config.yaml
num_hidden_layers: 9
hidden_size: 128
n_experts: 64
experts_per_token: 2
d_expert: 96
d_shared_expert: 0
hidden_act: "swiglu"
moe_layers: [1, 2, 3, 4, 5, 6, 7, 8]
router_score: "sigmoid"
normalize_top_k: false
routed_scale: 1.0
balance_loss: 0.000149
balance_bias: true
router_noise: 0.05
init_std_router: 0.0135
lr_router: 0.00198
vocab_size: 4096
norm: "rmsnorm"
norm_eps: 1e-05
tie_word_embeddings: false
optimizer: "soap_variant"
learning_rate: 0.0176
beta1: 0.95
beta2: 0.95
max_grad_norm: 1.0
batch_tokens: [65536, 131072, 262144]
max_seq_len: 256
train_tokens: 661200000
max_steps: 6307
dataset: "wikipedia_en"
Below are experts of layer 4 (counted from 0) of a mixture-of-experts language model. Rows are named router (the router's row for the expert), gate (a neuron's input weights, with its number), up (a neuron's input weights, with its number), down (a neuron's output weights, with its number) and show model dimensions 0-127. Each number is 500 + 25 x the weight over its row's rms, rounded and kept within 0 to 999. Numbers have three digits each.
Before each expert's rows: "comes after" lists some tokens at least twice as common just before its tokens as in all text. This comes from a sample of Wikipedia text that the model never trained on. Tokens count by the router's weight.

# expert 6
comes after: " (", "-", " \"", "S", " S", "("
router:487541508523513510469492502492514464513503515495489525469477492507558518498504466504513456545561481498506506480504489485506512468507515501505439499494515503447480472499537471513487495459511486488465548441452501500527465509519468543522522488519550472492554495501523473519499519477475545499502516478502484516511516499493457526501559491553518500507485510498494502516479495469465532481524
gate0:513487531524535494462468507488534492478495492489493490532508489527509481476524509509469476521531489545476524463502480503442532490445549539492494542464539509476470438487516446502511489491514505487460501487484459475489513504516542506477483486487481484479557485488533492486481523517471490530537528513536498496509482497501520523501491486501480479488546499520538493493494480540470533528553
up0:489487485482453499491527477559500513516523516480493478520514473484496499532493513507506523500451475525492484509502516501522462548519477531524501464483444454559579445480481462549507514511514476523538510507505514519502483450520470479484479529485483506471517481524511498498511465511501487490477460471486476506502492500518515542523488484458498491506512547533498505474519498535508489492545
down0:499466494509521509484478486471509520475507505534514489480480510520584504531525487485535501477476526493552501513477520481500536484554452515493506504504523519462516500507518504506490545505538475581506484494511515533528514508533493482476492477469463480518482465514486488445475472438464511503516518523494515509502536520491516502502538465504502479512492511490466483506511521502565463496515
gate1:511503492459519549477477474527514464549478466532500505460525519520514472474527534485509504486480523457476491490515465516475505491507511510483484535547497516471497482496516431482540491545510495526492501482489522495497494464512480561507519492503544554500505501510563518511515511509476501484503468503532482543490487502480453543478538493499469503472550496505509462477495533524476515492489
up1:524499494532516460501483465507538560525481494483514497466498471446477494505502501515466476519459461496532475488503481526530464491505472516481496502517447518496519540489496486442526512519495500485532503515551469526490502513530462510475512504508494474502547497490479516500446484537539500508498530511499481527468460551520487496505483511495545520471501532492451518498454519453481501521518
down1:489530478524504480511518537499456564526456499521533513493541516539516470512475497495532521487517497520500521460466482533442469529519482538454544517498520485497506501495519510532480497524508478499441516519473525485538505472521524515501500470499481501512527504503490508505506486469495514509494512492428502532516502534483531526449504459486516504501546511451494491534536534537487509502506
gate2:529485492501503499500483525503509523545495517529506551494502477501535504511459480483474525516470483486546506555554452539497509480520483449495490511497485469464538476508524503515532491536481540523545521504478530491554497553513486510525479521490539431468505519528515471488499492473502507515533490478503497515462505516501469527507526518483468497509512522506478495533501506488469534469451
up2:517455498482507509511556475519526508474497522513464504513491502529500463518520500506508474502494474489548471489519476519515470487511482500476510485480496522473511501500513472524478459517506536508503516547443533508494479554482507510505522481487583492521474517480521479509493526491522465499499527500500469477527477470465518485527532514463497507468525568468525465505437518448493475497494
down2:494512474480512529532475502530510513456491503509510528522516514573522482538503505470462493504474493508530476505450460508483475519523464478480524472520479490517489469471499467552503487482537471502539490516510515494453482528492458494529546522517519500476497519487533481466509507508521497518505530488534486487487488477543514509502446460542502536472509528454491461492508518498490452458490
gate3:476531499479453526514480462529507511491467524521497470526502517472518469505495507539502469551538499486509552475483497503528518501522530509512531548482513511539477490503521504504495550462519535446493515500521433547505491492534486518528496495542471446493524516476459498486499488494471494493518533500493481500443518485490501545498501471467462543464493482505515505512480513512487519524524
up3:505505491478451475483501457548502529466505526492489503489510549476462496494452471520517494463509511476514485529482502506443498530513508465508470524518506547542517448505522492475526555513511463514477521519549545520506505469548465474495498512500498565490506469481510579547506484501495515489514491505524490491460503509505505513504488460517495516489501474484479488514499535514487501488496
down3:509471490495484517545505484491481479536488527440486495554466525497527485522479535516469498472493482465528483508544486507531503522493472528526535520474492467511496466518538485497460521505512476542470512514492476528492462526535491496534483507505484447535506515528453524485470449508471487501508481488505514538502538462528478476484488511488444512509471510525503499532469519439490484496497
gate4:505492533491519528492481512487497497518495511506447489491511529487483528515502547484526527521568476540462456450452508513542505487491537493466486490480506489505494441494529484463482464512526558476485485510518513482539512499468501504544464477450494497513492474498527475458475501499483531508532539478470514520486517522492480499512526480507522454488464489467467539498496500475488512533492
up4:476547520503500490496506480522484510492488500498445534485559503520493515467502498471524468499553503483444511515535513508501538540511516485480495538482525510462467449461511496487475485476482521499475448510492528527541494501478507474498470471499514497514502485507498489481525500457511529505472504532502508531523491488473434501482560480511552465522497473494474522523498525479463546486475
down4:472519466492489507511518478529563519522558466474496494484504461515541494503492448495510443500487530506516534513501462474510506468490471511472513505494510514486512490482474485527501544472459489474445530501489513510467508515531501547509518515525533475553539557479518486505481512469542475507512519534515497528519521474528493492448474502534496527501530528509500509484530506513507468487524
gate5:525529496516496544517477493493495517505449530482504505501540577495505517488511535508507522498533504509497472511526496535488511460515526521472487518559545511467513472472533467485488487537519532524517547510483514487551490474489453481485498492519517482479512528531545543494509503440489525508450540477501501506509522525536493513483522502508476535523475518540531517473492523484487526483505
up5:470465508482507496477486496522519472498510479464487484510551491505489516485515504484592503511472482535493513534514525478455453501470548506475482502529519517511489481479531475483478507489526482526486529472504509533482486480529502472557495481493490501446511492496531456489516491495500542486523500498544506534509523485460466489489474504517508480547474489490439549516525520466481497532508
down5:517496484471493483499538531529514541514505444526454500483498486480542486489492513493548463525542516525490484518479514502464469503484510505522473520485510519532460519484464521510477468484502476498533485454505496558520500557525490503521536572514530495490499522500508526497493478536507496478512492494491536493490423525460483478500499449537491509515464532522495518502501505531488524497516
gate6:480495521546506541478456488466483508505469496472504512510480548468520485519526492521480504522522524509545444512498540505495501511465534501526478496495515494468512498512512516530484502489527499546497546446452456465530481509533484503574486483506501539455529513527488499493514522508487538484501471490505531490465521455491521502501519549512472539500494513495510501472469556505499514490515
up6:522501478500524513503488489456510492481483553458480519455529514511506460485508502518430506540498478488516521510456492509519491477515513525524484493498471472501465494528542544500459478485488541519550526510508479501510523488489500533523523526513507510528530490490525492467493503460509507521479545491539541530455508535533489505441513507513482496506462516498486516488513513554477462538463
down6:504528469457495528525500454542507536514484498556560515490489513488465498505491498561517511517500504507533484479506563522445551481466527478464467497504523488499479508497468512487499477485501468513453533472517531535455465541500505519489532525504512527483488463487539476466519519468497509505496494484535528513499476489465467515528501476467520477507478503477512482482474505466495497504509
gate7:508507514497505517505473511561530494518496519519446477457479477519502508529494508499537493527529521492528524487484517493497503506529520505492481506512482486502493539485518479489495505480501509465501526457518539449542500506465486508509469443490532463494522470489526457512494456485487523471493452502481462480509558485478468488530530483529503470543500530417477497507510483483476466506468
up7:476527497493485524491522473526503500477475491558496488485491475536529472482498500497521467507539490475463543537508550500513523504545524503505519516508473528481537510488478440469486501463511489502509510467497474503485480504516468469470447482489514519532544515521499514521547482473485529538505479480497434511521547478524474494560506491542475487505488498497544493489481526498490487454483
down7:473508501468514519509520483489490436522507508511504496462509474525524497452480493507477474478476513539514485519486513532521513509502503495517534512503479495502507489504495440504504490502470485509542534466505495480489496542433570511486498528489526483479506505463504513537455517507485525526497481508535509526522545510519464523554461457503507490526521511508516518521523473550545488531441
gate8:513536512491515522564506532490531524464520505499488497469506488461530498532530529511500471471551472488524529484529524452529514503493511484461483506499494514485469493492514503521529484517558480518505515495462511512481494481539460579516501510472498481507530503468468526476522474481518508522465509472532520531470542478480485519526514509502512510525563521505547482513525493519513543514496
up8:480534516554519501491508474519532505500517499505493491494461480485516456512485520508489466508514520452525527547492517438464495550487481511457466517488484511479521471458546485480487505472475486519456521474532538501492495554537503544472538472505459518509492518497520471496498524507495522501469534491529502517453501492501522486528515497506491517496554552512487520536502504538514519469497
down8:476491490496487524526525491504516512541483484505538530496503520512457503520456508452573512489493498554474454510509495505470490501506471524521513437474489450533484545497493515492473500520505505528535537473518511488495467480490515462510511487483518479495471503469480461520523478472516532528484481453490522487531562515463459488467507494462509488528480482462506461493497504502519494501536
gate9:475476501535477535469538500554470485498550473509546481467504530472554497549460527487530456484493483478494479484485503503481480502521489545499519476470470461468444552493545492508477513506530488489513504511486496508528488517485541532491517492508503466484492506465468504476489477499487516495523542447465492468517487479471494484469511509460500499450486495512526514514480502482489493534519
up9:487497476527491493511501483563520448497519461495517497484499498488531490505498493491513455517548504481484518536510492502457476485502446537483536492481491508481511462457502477558490521510513507447447520480490487487533466539519519560492487507456485510468475492503502510483492497529537536491506498506475447503493517475496525548483510495497498506516519517553524559541482506516492501472513
down9:528504512492525502478493525536523510543521489511492494448512509471488500524521505509508534504495481515441528482473495512487509503519506479485481516478488473501506478510488522454485507505501519506507434430505488535513493520519479493497504541510501520487461458555552498469498513453531507474465508525524508501533500486514508464510460492445498543491499466469455480553488462476461528518494
gate10:429465514493472488486547540503505498501486546528504517499502482481527473464437529514509510492489488502490534462493488478529477472535485503492475501496481519499483516523501489478483502556481472480523497489484508529502491493526512533531477486516532455512459501511548494440515504547465540490514530519519468511510483490501463492511521504547472487543510497471496521477522473458508444484499
up10:517466491520499480507493500522490501483513515497524473500464533545515446508505540479541553482499468512502516496505501474474550485419491499490519487535512521465502526506504474478536486504526453477508498529434502422496516501467483481509468498544517499529486530471488517504520502465512499465479534505535497477499505490503476507498478514511460472522495472501476513514492536559521494508495
down10:471479455500494498473518486509537530500510532438552504520507486535510506466509486473511526489532453501519466496542461501487558489515496502520475501495488464514508488538529520525496502539516476489480521507532470491448504481531486502522473431528465512498487499504524541477489545499504462497479495448490512492505493503495469510522484515507524514547492522497463477488496537504504481527440
gate11:500510498492518508503490480502533535503503509457490478522512460532537527509592476521478469517514437483475527494486484509535503511485485469508505478488538484470512477502487533515507498510515494500502478503500510477491511487508520544507544462540454509493555521516514499496435527523487515489479468467493470515521470483548484443480482507536486468468500470500483492497537509485482471461518
up11:525464500481519464493526533515484477490461501496538536489493481482499525497533529520502501481496445554468505511537490540500475500481514504523476553559493516492510518485484528496529498432512479515525495525508462507513525470500456484500496484455495522523469502489531490494487509457522504508526521501524504549511538499466529516510480486478523528526519515491487482455529498530506507569543
down11:504489480500503507500491515510543500537480466512509498462473464478516527508503533471503481480479496426502501458537530492483502504499477475442493507476509507532551542462474484532512509499471515487534502477471508523542452484538496526490480486494499512479532510503499483509521522491482522516416501512498473497518490488544485453508508502556472482487501496458493526475500489498562490527472
gate12:467518529507544507509512511496520484514450487515468472498477460504537512499496538431532491498508481503473530540471461525509491495540522513489489494496498491500499506537506498523491463525529485459531498471494521477524488514529454504489516522545518460499505500501480476497487511454479491491474500477499465496557519508492454533499550481467534534520469506526467541477509502494505563489542
up12:489469520513502534534491496494519508465513504512510492472515523507496464497544487509510509478470498546512535502533508481506509455505503492519489535490522478544545548493513489525552513499492507486534486498540504446500441503521519461492492483506500514517471477519479506503522520515436486536482531496490489561507454496468464478503517491462469473488491503463532464470476531492445533510474
down12:498489462515534510530483501479499500491429487498509508465483522497524498530501513531481477508549519446500521483496510517487515488479494436474505533534526472500482515483478469569491461506506517479477501484487506486537529531494520514474516478523490480479500501549501518497478495498506492506450469448481500478484472522540468535565478478489504498530536501505511502539509497510545461462524
gate13:484543516553492493516507538462518488505462449462482515492482509476515538477507506518515459476532500447498501478501489497521495523488449481521511507499491492466476496496521508517462493463529468521547503459519469475542456533526468488524464501537515504503496517485513508469515523483520488476517521472454450482512510471493485557469520468508529474517518506477515444523518512487492493533490
up13:514535461480551486552483545503508480496516503520495498451505542496502537494516447497467510518488524484478482531495511463531501470494525530479505531496435517528482450510498510482490525503443464468515520516527525490491505507512508452475495499526497513499549484519473516466493514494442492499475451485477489530510519512522482459530474482528514513532488508516497501555493489486515508458507
down13:499543453475490480538504446473502488498498541493486507488505487509520506517494473442495471540491483472496517497508500512450512507500490527502535472529492504477474457443518485506482474486463468528526482470521502478497481504510487537501559544494501490521438515485493533518442492502510481489485456491555479468511528494500501503483525482469501507524493517556490490499481494443507460492514
gate14:541517516519531491514474478504546438483487483505492521546484476505548493495469464495512512517534487482444505484524458532533494477519509482515496475487502515485468515512533460524483511470486490492504523498499565520514501533561507526508523492526540527505551461498486494488505491507489498483522490552495506499501493554508501476556522498479518516500505535519483524512482474486445527454500
up14:490509483541490495502524502531510453564494538491456477487533555498497539516520558493517488513488470556464486524478473488498519496483507527467508477498501474507496481516525478491486523500512514497462543540500485481550485520550502499535492525467562534525511472476536511480484495447515509518502504492512492457550481520495506487492492512501524522488523504518525463493537547493512481484495
down14:478482532536499515518521496490552509505496475505458518441496458461504480499518524503534491485518526488510487499428538509510474539487501494470463499507523552479523533564439497488496477505445498537499519514455510537485495506491511518523499491536488476496515514470512503498523492509490463503568490490505485528507480539498477468538493498495492495467461501483514500512470487524499512538527
gate15:487492481534532481512503524487489533465500512495488538498456500510491504498507488479493503507450473519508534494504517532469501505510487577513485485488507517450469535517469512479511498509512528499512487490494482543486477494541470495514526515506517502539479478437484511494477509450501502446483533499549483526498487560545479466463546485504509471459521528523489456507528508490476531502544
up15:522496481483527523549496489520476499567464475496529479517520504507476519495510525503507473509469494510486481483443516457500538561474532509485503509472486480521488489471507510566524475499462516504466496468507499528517520476497492496500519469467534504476531486514513463492518459525478495499508530535494437505497461489465493482554467511476542502491508506502529484500523463481501452537481
down15:519496519487509511472511518488465499490503530547475496549550506484475448485519490518520521466500503510499488436505507474532513526509519465480513519515477498519500509487510494518509531471452487516500553554527497505504549481516507522496506506450467489462493498527484444495501464493471505488519543516483489477496484515514480493483469497455508488481493507463516544471469506555461451501452
gate16:489454549513467501546557512484513529509471577510497502470498491452489502484524513553497499472459507505504492450502500471459502504521471496483515504483477525482452486479467533524498508496502497492509470522486514514492466526536480522515481516546487422489510488494528476533503490494502533516540491517490491502487518501466538518505556492554501513483501514481490508488506519499464531488527
up16:517507477484490469481471496434513488506525513459484508499527510497483545550525481551519484501474469474469485484507478506505474479511494477479523529527517496490495555522525537483479452504532461502514526540457497474501466533494476501475494516490536491508513479471473505485492477529519503467498519519456531487500467465498579536509495516482470474518474494499527470506508475456454507512496
down16:528545498490507521495482535466484460516507493474475491478503477499499529479486520453494472537483502539497453506445532429468503512465484481492464496572512464531462488543490537526484484487479482519502518495478513500520448519518513482511472494485531525470534515514511509502476479501520531452478495505507485478512495509496460512493475498534480523464494536492491479487518488466446481474503
gate17:481517530482477500512492515447503506506493482536473518498464496487550518504542514520458465537505518502511446474500504496485526474524525465462492492500465509430526489480482494529522495486504530497457490496487555466483479513484532481489478535542532483522503486507473493482514501534487509491460422500502490519488529513483491523513498507513476479438503525495495493536462507470532519456505
up17:531520498509527502517493509470494502508498535472480494496506466497480496527495522532483490524551489467491488514501508512512523501492525421528483508488509491487526475494498498494500544460498524514475514511539512472490528470520485476507504469476478555482549497492500556480479498437447487468460531480542441537451492552530502515484502462512510490507525488484481523507509471501486522494457
down17:527510503500510475481474513513500560510528449507515515483489492539465492503527473498544526461510513546488541532491473491462497508478498491468503515480549528489494512537532499484460515485455433479496498524513474505459498467466518543521493495483479523507500519489536512505533500493497466509501502490527464482491478449518532487474455556497443512480494454527466504507502522505491510506520
gate18:545522535485464496478500544544516472488490477491527500479538503527454517499506512465508518512527467485475487499518510519480478494510479493494434530454460524539495471501497492463495513501502525435470519475535536526474476499502514488492483501501552467514501476517515454515489458464466490474511524480485474487535500457514481492488460488473555469518504492500484511517488500444501480483506
up18:487547472468466536482485505511475502507475469508480532511447509467506491516513527479498493492532503471498509548522516481544465481498507514500512482500472494444543548492508535492472463530518507530510513524480500532503520560494475527453528526498486503475478501509489521502563512483477481447454536512487539485474466470511495491542534515432473503509480516491498500502499492493507486499489
down18:504517474533479472529553470504497513476479537464516546459445495509474538476452527494495527515505484415491501492472492529482464486523493508500521510511513539535540485493517468504490493503520504514505518554502497461493492470447496497489510521511537491501505509461493529496533489496437477525522479509463465506501511505478493517503483453509483454498458488498497518489518501483514532533479
gate19:507520525526523505475496481485554453500510498526536484506502442530485492443486463473526498511506525448479484481501501510489472505507481556470485550496509527491545494505467498506491508484461515486510490478487502540462495500506453496507496468487549470545512464502503521455505487521496505516497510484487476523520514534495539475459499437547504479503524479501479526533478518503500499451530
up19:560547488545474473529485493494490528507511507510494491515476506481557485476513513505495510508499531519534518524495530520510519492486472480491561477454488531442515535475513523523473512512485492502506517487483447498490509501527474500499517518472466510477479508530454507475517479535520516510453507476481526527522483501524517499527544540478490520500506525511456481473431488482542521453509
down19:547524466475534531542548485514484519447504527514487523498474503512521524477506532507542487488510501462509486510542476555499499465463500521523492526463489508496508521480500485505539486514502502478546535545506487483493456513509473504448503514463494510507495489481489497515514456515455498495502515535470454501519539439512472525521471473494510487518484478488521484482466518531517513540453
gate20:491535462476513442505515463460484502513516492472538525490456526519515478493520504531513472522547481502550468467531498471501530519500531484556478533502486526458500487508485502513536495492548457544479524460515459530529486514507503519553505494514530512491521472512521539516529501501498504509536482487520510461471482488453486536518523495509524514509457469495484499491482461484521503485518
up20:499529484457503483479527457452475483496508534488509525490486528479473508499510469552511510496469515537518497533472497490479463485503507498521511568525510468530472543482526501495516472491522526473505495506558532462513477480537486532538475539518505536509529479543500495511540515470553502517472504528498491461514480452499471500509471555532480512525493474512488481483503507472517492524490
down20:483454492422503474516500473511517511481491506474524533521494552511486525483496478504531491530499507442509519498492525514486508489496494534454424479524521504523509526518477517547519512520511497546520523461487512516485490531504534490540518494512495482531544493514529556496521505492523456502487506435488527489480482470509499491472511489505522494513475490497495526486543490497543554477519
gate21:465488513521511469514513475511505501501486553511500526493469475483526534483493453458536484508475465488490464456503443463509542486462455500506490517501453542506551504519548487522489496508496493452471487473536490510516486519480483445516505525552493501503468487488508487519489456484502480506501472516497454495524527485518546462508516477486495530485491482495528492497491510495478434476509
up21:479554542526482477483500464524541492494502497481515511495527478516513525546522491537483469519485476505488492479511476445504545525475486485497531514487518508520465444488440523491512457499476477514492480480470520467506492539484513541512497453558506507509521520493523487504497526536526509448500489501526535490471507549507515475497505546544505548519521495486501491521521497518493470463522
down21:512507506512447486518481510508519486504508479538508508477467529532515497475484498507553518518488489496488473543497544497499471542514542546437505565519488489516524493501489490507517486547482498557493493522500491472532510537488507495480497528523529543483491539477486504504463569489475473481470499493538510529470465475432525482510502504487525479530501486510493484525491527495488482493467
gate22:558486478490549453469537524504513520533459532486518541528518451563509510556495526485473455478527499514488511485502520519473506470505512514501498461550515527506524488502518509512485493501497466509461488503508496508491464494476519477495494496503474470443508497515505473503547507500506517476451490515465476517529543514516522557492539505503466511493487550483463501504488493491504495531473
up22:477464505508491541501479511519501500452512529486511486526479508458479476466478532490529503514485554540510516536474517490501554500490464513509547536465489531514490534511508466467528494513527481473496514551532509508484510486511528461452504492479541514494471533492507488496536507520507497504532549479550483477473503503482475519526469457483467479469503515485526500512506565488501490520544
down22:533500473464486557490522482558487484536483500470504512521474549512509483503503495485493508512480515486504509462496514502513527544536500519546518531478515524510489507519516513445514502473473497472519491490513470555506512490521470470500474488513505507501507496512495483549521550505466547496512529498496524504542500488502540501526507500528505542493533460463536482515538438498464503474564
gate23:495514582508497534510516510476528522479557520469480491495514475510511507518520462459505489501498472511520494520498478533519512478495519499512483493459498478519515478496484461528509461417537515529483504436523525488497494508476487495509474474503541446497526496509524443513493473486499515511491484540483485505507474546518459487505478466505506505501490468507517513492488511477429465508489
up23:509483515495516519470557498507506524492467552521485556511509482517482499520501486470501494510453536453506529483462510502498460499499487509454455508505558555501544496478533474537498527496500499466541487510436524508507490508520470487480524515489496487532494518479481524541509508450517515524471473509499483482461454527479469468471483500482502488485481484535491519525518493483490541531494
down23:526500481480497520520473483485473532491490462487539459529524497465485514512464558493475514473533476554524530479477512508488483532485530489483451495499501501509502498492503508528519492520486515500484449466528486479594547521512536506505520514485520492479509493519497490479515451469474535482516484487479512460517527499552485487477495504488546493479471547480466521531499516481493535491511
gate24:488468502515509508516507524480472496516500480468497532493485542532524522498464482510533484525505479484524484515507525479464506511461498497503486524475505491474519464464487478510459489531491516463513554496517487495543482455474484496530440490495541498468497468530459500445494516522478489435450550483459481492499510522504462485500516507482528505463497505557481512525475536453484501499510
up24:513486516521503511488488461443467523497489528504538564478521458531518495495516516491488508473499517521483496496480475529485506488529495577498483496524508545521490498494507491536495471550496488525508489532503509494503474475512468473535530514502510497510510485501537510536508483519475501461517480557525524489506453512517560512517511466531506531570521527507525498515511462525544489527525
down24:481495464498471480531533486493501443496469540512543552482491493507465510536503535500466515493524486514534519479483501507475498484489512530529466465469504529477475496513502502474511548513486497510471511477531570532518512504482485488467514509525496502493497544485502508532505498512488532487500483538501504490486467527464477501521503486473498470494505526460518532459531539477474552448434
gate25:524500473514496493454526505474479489544524486505536513459474484490482454483529499414523502538509463483489492522485458526466509485485535522503522512505481470494492509495499535483508516511511484540524550506466537505532513465501536535493504499511514527480499519494460494512496512423504491498471526475530471484476537489456494525493489504523489511509491516556514502466490487532458527471484
up25:483461497486502479551504492490511493528500529486472502471445508498473549505434508520503513492539486524529520514532535474507537514470475545540483513532489507509492472516499488475503498523530530479467500534510518484463487520476486505493519499483434545496504498468483498497469444503482501455522547509492568508478528497488507516500486476516458481472511510502447527480477519479514498486483
down25:464477486468468495454544479479510515497516492467513494482487496492538520509492476549543473495508476494521453506458516459487527479517540477460483515491484507505513464492494523490491478504480517537464488520484492497511452447504472523506480466544512482563490513468509523517489537476464528533525497513555502477509518504524473526472506514520469485483467550461506512494460519517468481500492
gate26:488508480531502543459473542517521480485515516488511517498543458464492538474490507501459546531506538471529529505461542500509513467506550513497466491482521506503515494499475479474541496488500517503488545441487522490532482500511498509468507503496505492494549480535528483543526550480484509536485518500517504455516501515492475490547498517526491493507527467472448556532492524502495528504530
up26:459500490517534501507514512478474498528471502529483502479535441472500539466507516487479514506499500485496507482487563499520551511546485490479502495471481474508472484470498534527553468464494509541517511467497506521532461483500499523454547506523491492518530495498532512495550536493492534483485515476487460496510481494524491503486469538545530474526502477507499561494512501548467463520478
down26:462489460463514518492468511517463496503513516495551510528525480469474493502500465493502478563516493524529508510462486483459460494433527499490485549516510497450515512463465509519520538503514482499455519487484513527488508493527514474488472488497477492496482528483506487490498491480501500425517526514485550508544504526507528480486479510461465508520480531519463539501484495498561493512487
gate27:522529518532502527443451550505516469513523494455525456511501491510486488510520532525503512510551461491509489478523493505471486528487506511502487519478502474465512521486525527486480529488502551503452552460509492510496496490518473470526508524507484527502501546479541489511539529446469494538498449514517525499489448495498464542526519511506500476470513490539499491502478503463472538499491
up27:499494496548572476563492471526502511513524483529518490507523521483542497499514495506427477552500493502502517533475516480455517529494502492482506487480516475495516506509523464496501520504488487549500498545465537511498471554521490500530515468512529549501533483498490515498464473496460497437492529550504508519465530480486499512471519496501535477506489489483545520525475506494492518515488
down27:477478528512551466531511505538484510538486504526488515492485492532502466499508479499472510540502524495530484509499500464524469483481441514562483525480459476497518503542505519547454525495506507483519524515474484503545460490504490535471492500494516555497439499481512467482512496519476520479476467546526468486539524467451541505512474528479514478495491501519519500519497508492521501549493
gate28:530538469490505486506496490516513496527527470500520508494520508471483501473507515496532501537515516509529524484547478473473464508513465492525506466505482482481523508493473487484479521457502511478482490436530546516504487430513459508494532489518505552496529511519517496495498504447482492492512485522521505486455476527523465510481526486528539508509563512519498505488458558561479493466467
up28:509539478519498557507486482444452520514556518509518511484505515503516496510526535506507486518480562483496524515540475505488474525504505503519542468533473520486502455495490495521494554512498503489468477482475456588474453514488504510489524515496489518535489540542501504461483481533512506529483522515484461504529499501492472499463470505508507503477514489484524493505549522503510507529535
down28:496510489509533520464526496476457469497510515462535506495513518463504475504511483466485548565502496485473465518502454523476489497495525496527475496510512485556513519474522502501478453497481445506521471470494532510502542504501482472470474512503453523486486494468489502495496463481521522502498494473494492489527493446514505444449520535464489504495504515538467519509468451463513490551492
gate29:495479521522494472502499469495507508487491544497528526491485538516539507481521478526499470518530466543465502491458452496522490502514528558507522501503480529500534530525518535492472544447462479499487548543461495501526498496484485532487530522506479525498505540498528506518486506479505491495546494468546462524481518535490493516525529526496520551519494526527490505475519487551519543511462
up29:493497484535502507515457547487503533494446561495450498511488492460518498510476519542518519463549549520516552513528478527515483493507569472499487498484515512496484520493523485503488486465451474512471455500472561512506503565484505499509513546503517519467495529512490506485494487505481529504484510506515482509490517509461498515500478532517518507473458523505488481504529508472451522521496
down29:481517510514503516505522491523503501493476531478514485502497496492532477515541481483509553513506541462541472529513486500491527524491494540450496503446544474492497490553474527518512474480501527482524511492497519533520538490520486458485551504497476480523498524529531533457500493550463509522512497460497448505500511496495474484502494491565495453500469489499508517441452479531525495512474
gate30:510499529493514487503566457546506501529462508501510499483532509548526523520543559476516501545537455482502554518480521520516514506475500489516469536484509514480508521515509553519432471491493514494501520529483502494533486493521467558494533489520518489488518499504501520486504514492451515485485498538519474535468486457461478487512485483484524517500522515492506514546517462493483461502499
up30:480500487511520491499571513511477503503483485491490463509488497515510455513425538487530499481542502486471517529462464510472487471498499497497514520481493487518522524494464520504546509511486492514484486480437479514471478543529464503507546467497501488492488521521493535461489475534489527502501451449518486498507469516443493517567497490508477524492474489533526520512521500516507509550480
down30:507516458491541510452472479475545442495475500475522480494500526486507507494535462528511482468513475542512488473484475530505492509496512532484506493456435490497507492466498476527477492492517486516524454539486512521478497514497503511463524519526489454450509488458520531482476527477556528506481532516503503476507495474512551488523463502535521478492507503517516508469465492515557500460508
gate31:497513454499533544492494506479515513523488504479485565493497487494572512500504453521506480499473550455498491509552523524474489486500516467543453489498506474474487539508528450474513480487486499514494541483489529502471533509465541511515518517506487506493517495476495512494525531452490478517456500529538479483484488523473479485490504544487507485521506476478517509458467478469464555493487
up31:500502573506498514475495496458540515488529479478479453525484510552475501542545547529485505501500515538512519533497547456514484499497557505501507481461518521494511508520520513517493528521487444502491484524489561517508511456491522511508488539476551540514502534509521476472533463479510501488499522485499498516522536461512495508527522496503540512463499532500522483509526478488480496532505
down31:466516511507488451483479523471498488493532494449537518531506505511522494513484492516528521503463466502519533487505516489488479498479497486490516484491489491471479513537512447474483498492519440509507489470528526480523506502515523509567507502448446460444503524502508497490519495490438484483517492450516486516513489472479457522503518479553539527543518510497513530502480502499517512569509
gate32:480479491525456465467474506490534477504491491488488488503452506463481492502524501488499493512501505426512513474490472547491515509481475503532490535441525485444497507533515491527568482494506534502487541509530486468562447464514508497515466449470523476529477513503491485480492523514516486455524510499512516500521473487502516475524477511514471505495476525515498467500475521479496478549522
up32:472494510507486533513520458472501496526528460456537474483482504475532514505502484520522475477474508501505457478527501493526479504503525487518499497519487490491483523499529515479538499487455476517538536532580475462532508526511505533529487463524550487500545520493504513525500497482523500475511559522480539478528486466518508487497496511547519441485527540511509520517496522483477466462472
down32:465491452519506517512519487493529526542547489476491491561453513525511467473505480462458511511503529454521517521497493502496523503487508422493535470475496516503526506491504503489524471486515492462449528470469487514536494507528510470504466533515526518498446516530467523503529500482519492489525521490535524525529485466462497481530467508520503501514506496493487577482494515496497511491473
gate33:511516534517475511458530503490485461517507476502514526519536462466511515513519486504502471546531533567477508457518485480529478487460494469519524506504493521445516467519511495547436481497506488468505525531477523519511484482490482495514479473495496439470560487527489492518490495467449546490508524498513499504494495494472486503517561529528505490480497510496480479551482509500524488482481
up33:487504504520554463545514500494497538477505511484513591519500509493501472510491489490509558481505487455526479521509521533535507503522508515495452511491515456486510504492504518517556514466560556501514504486512439466497472485487518492497519490491491485503488494482535505466514437544530499495502465495472497549473500513536540477458498488538512497523494518488480514495513507500510496488508
down33:479525499502528511500498466519517524497480496468515473510468525464486473495507488490499513503490444421477515485495512523528490494519509475502533468502488524528508469503493513449515462518536497484499459535502455500530493472485557502521480518481479541471503527515483475497454484521439513510523504490517437487526522470488507479516543495488451512463467500490477500490501502495449539500459
gate34:469512497532497542512505531488537497481505504524479530496498504511498538484510451519496488517531430514508521518489476504523470522480500461533465504513490499443501464456463456536453490499530492544508511542523463518555540513527454485492518483505549501479524473515506483498479530469497497493511518501477524514483497472503469521472508520504536535500476534496516492493497528459527484479543
up34:482474495519460458466477500489509524488503491511506509518473494528488511508463518510472490536482450523523541517523465521499544519476465461492459489500485500516483506496531487526517484470539491500514526576514488515477507480507491522548496492498498505504480499479465499510465467465516464519549502529482526486503446518504538512566520503501524472522506509523522558475522493536540524532513
down34:497481448447532517501481511511529539490521507521496579494536513494455497486496496536506482501493532564483498491517514502478520472488482492508504528514488500494484517528545426517429483500510519545513468510461484506483490519539474492453511488496492499486521493501478507525510527509528495474519503468519510504450506484453485531476538473503545540523511480486508485491497491499487538494497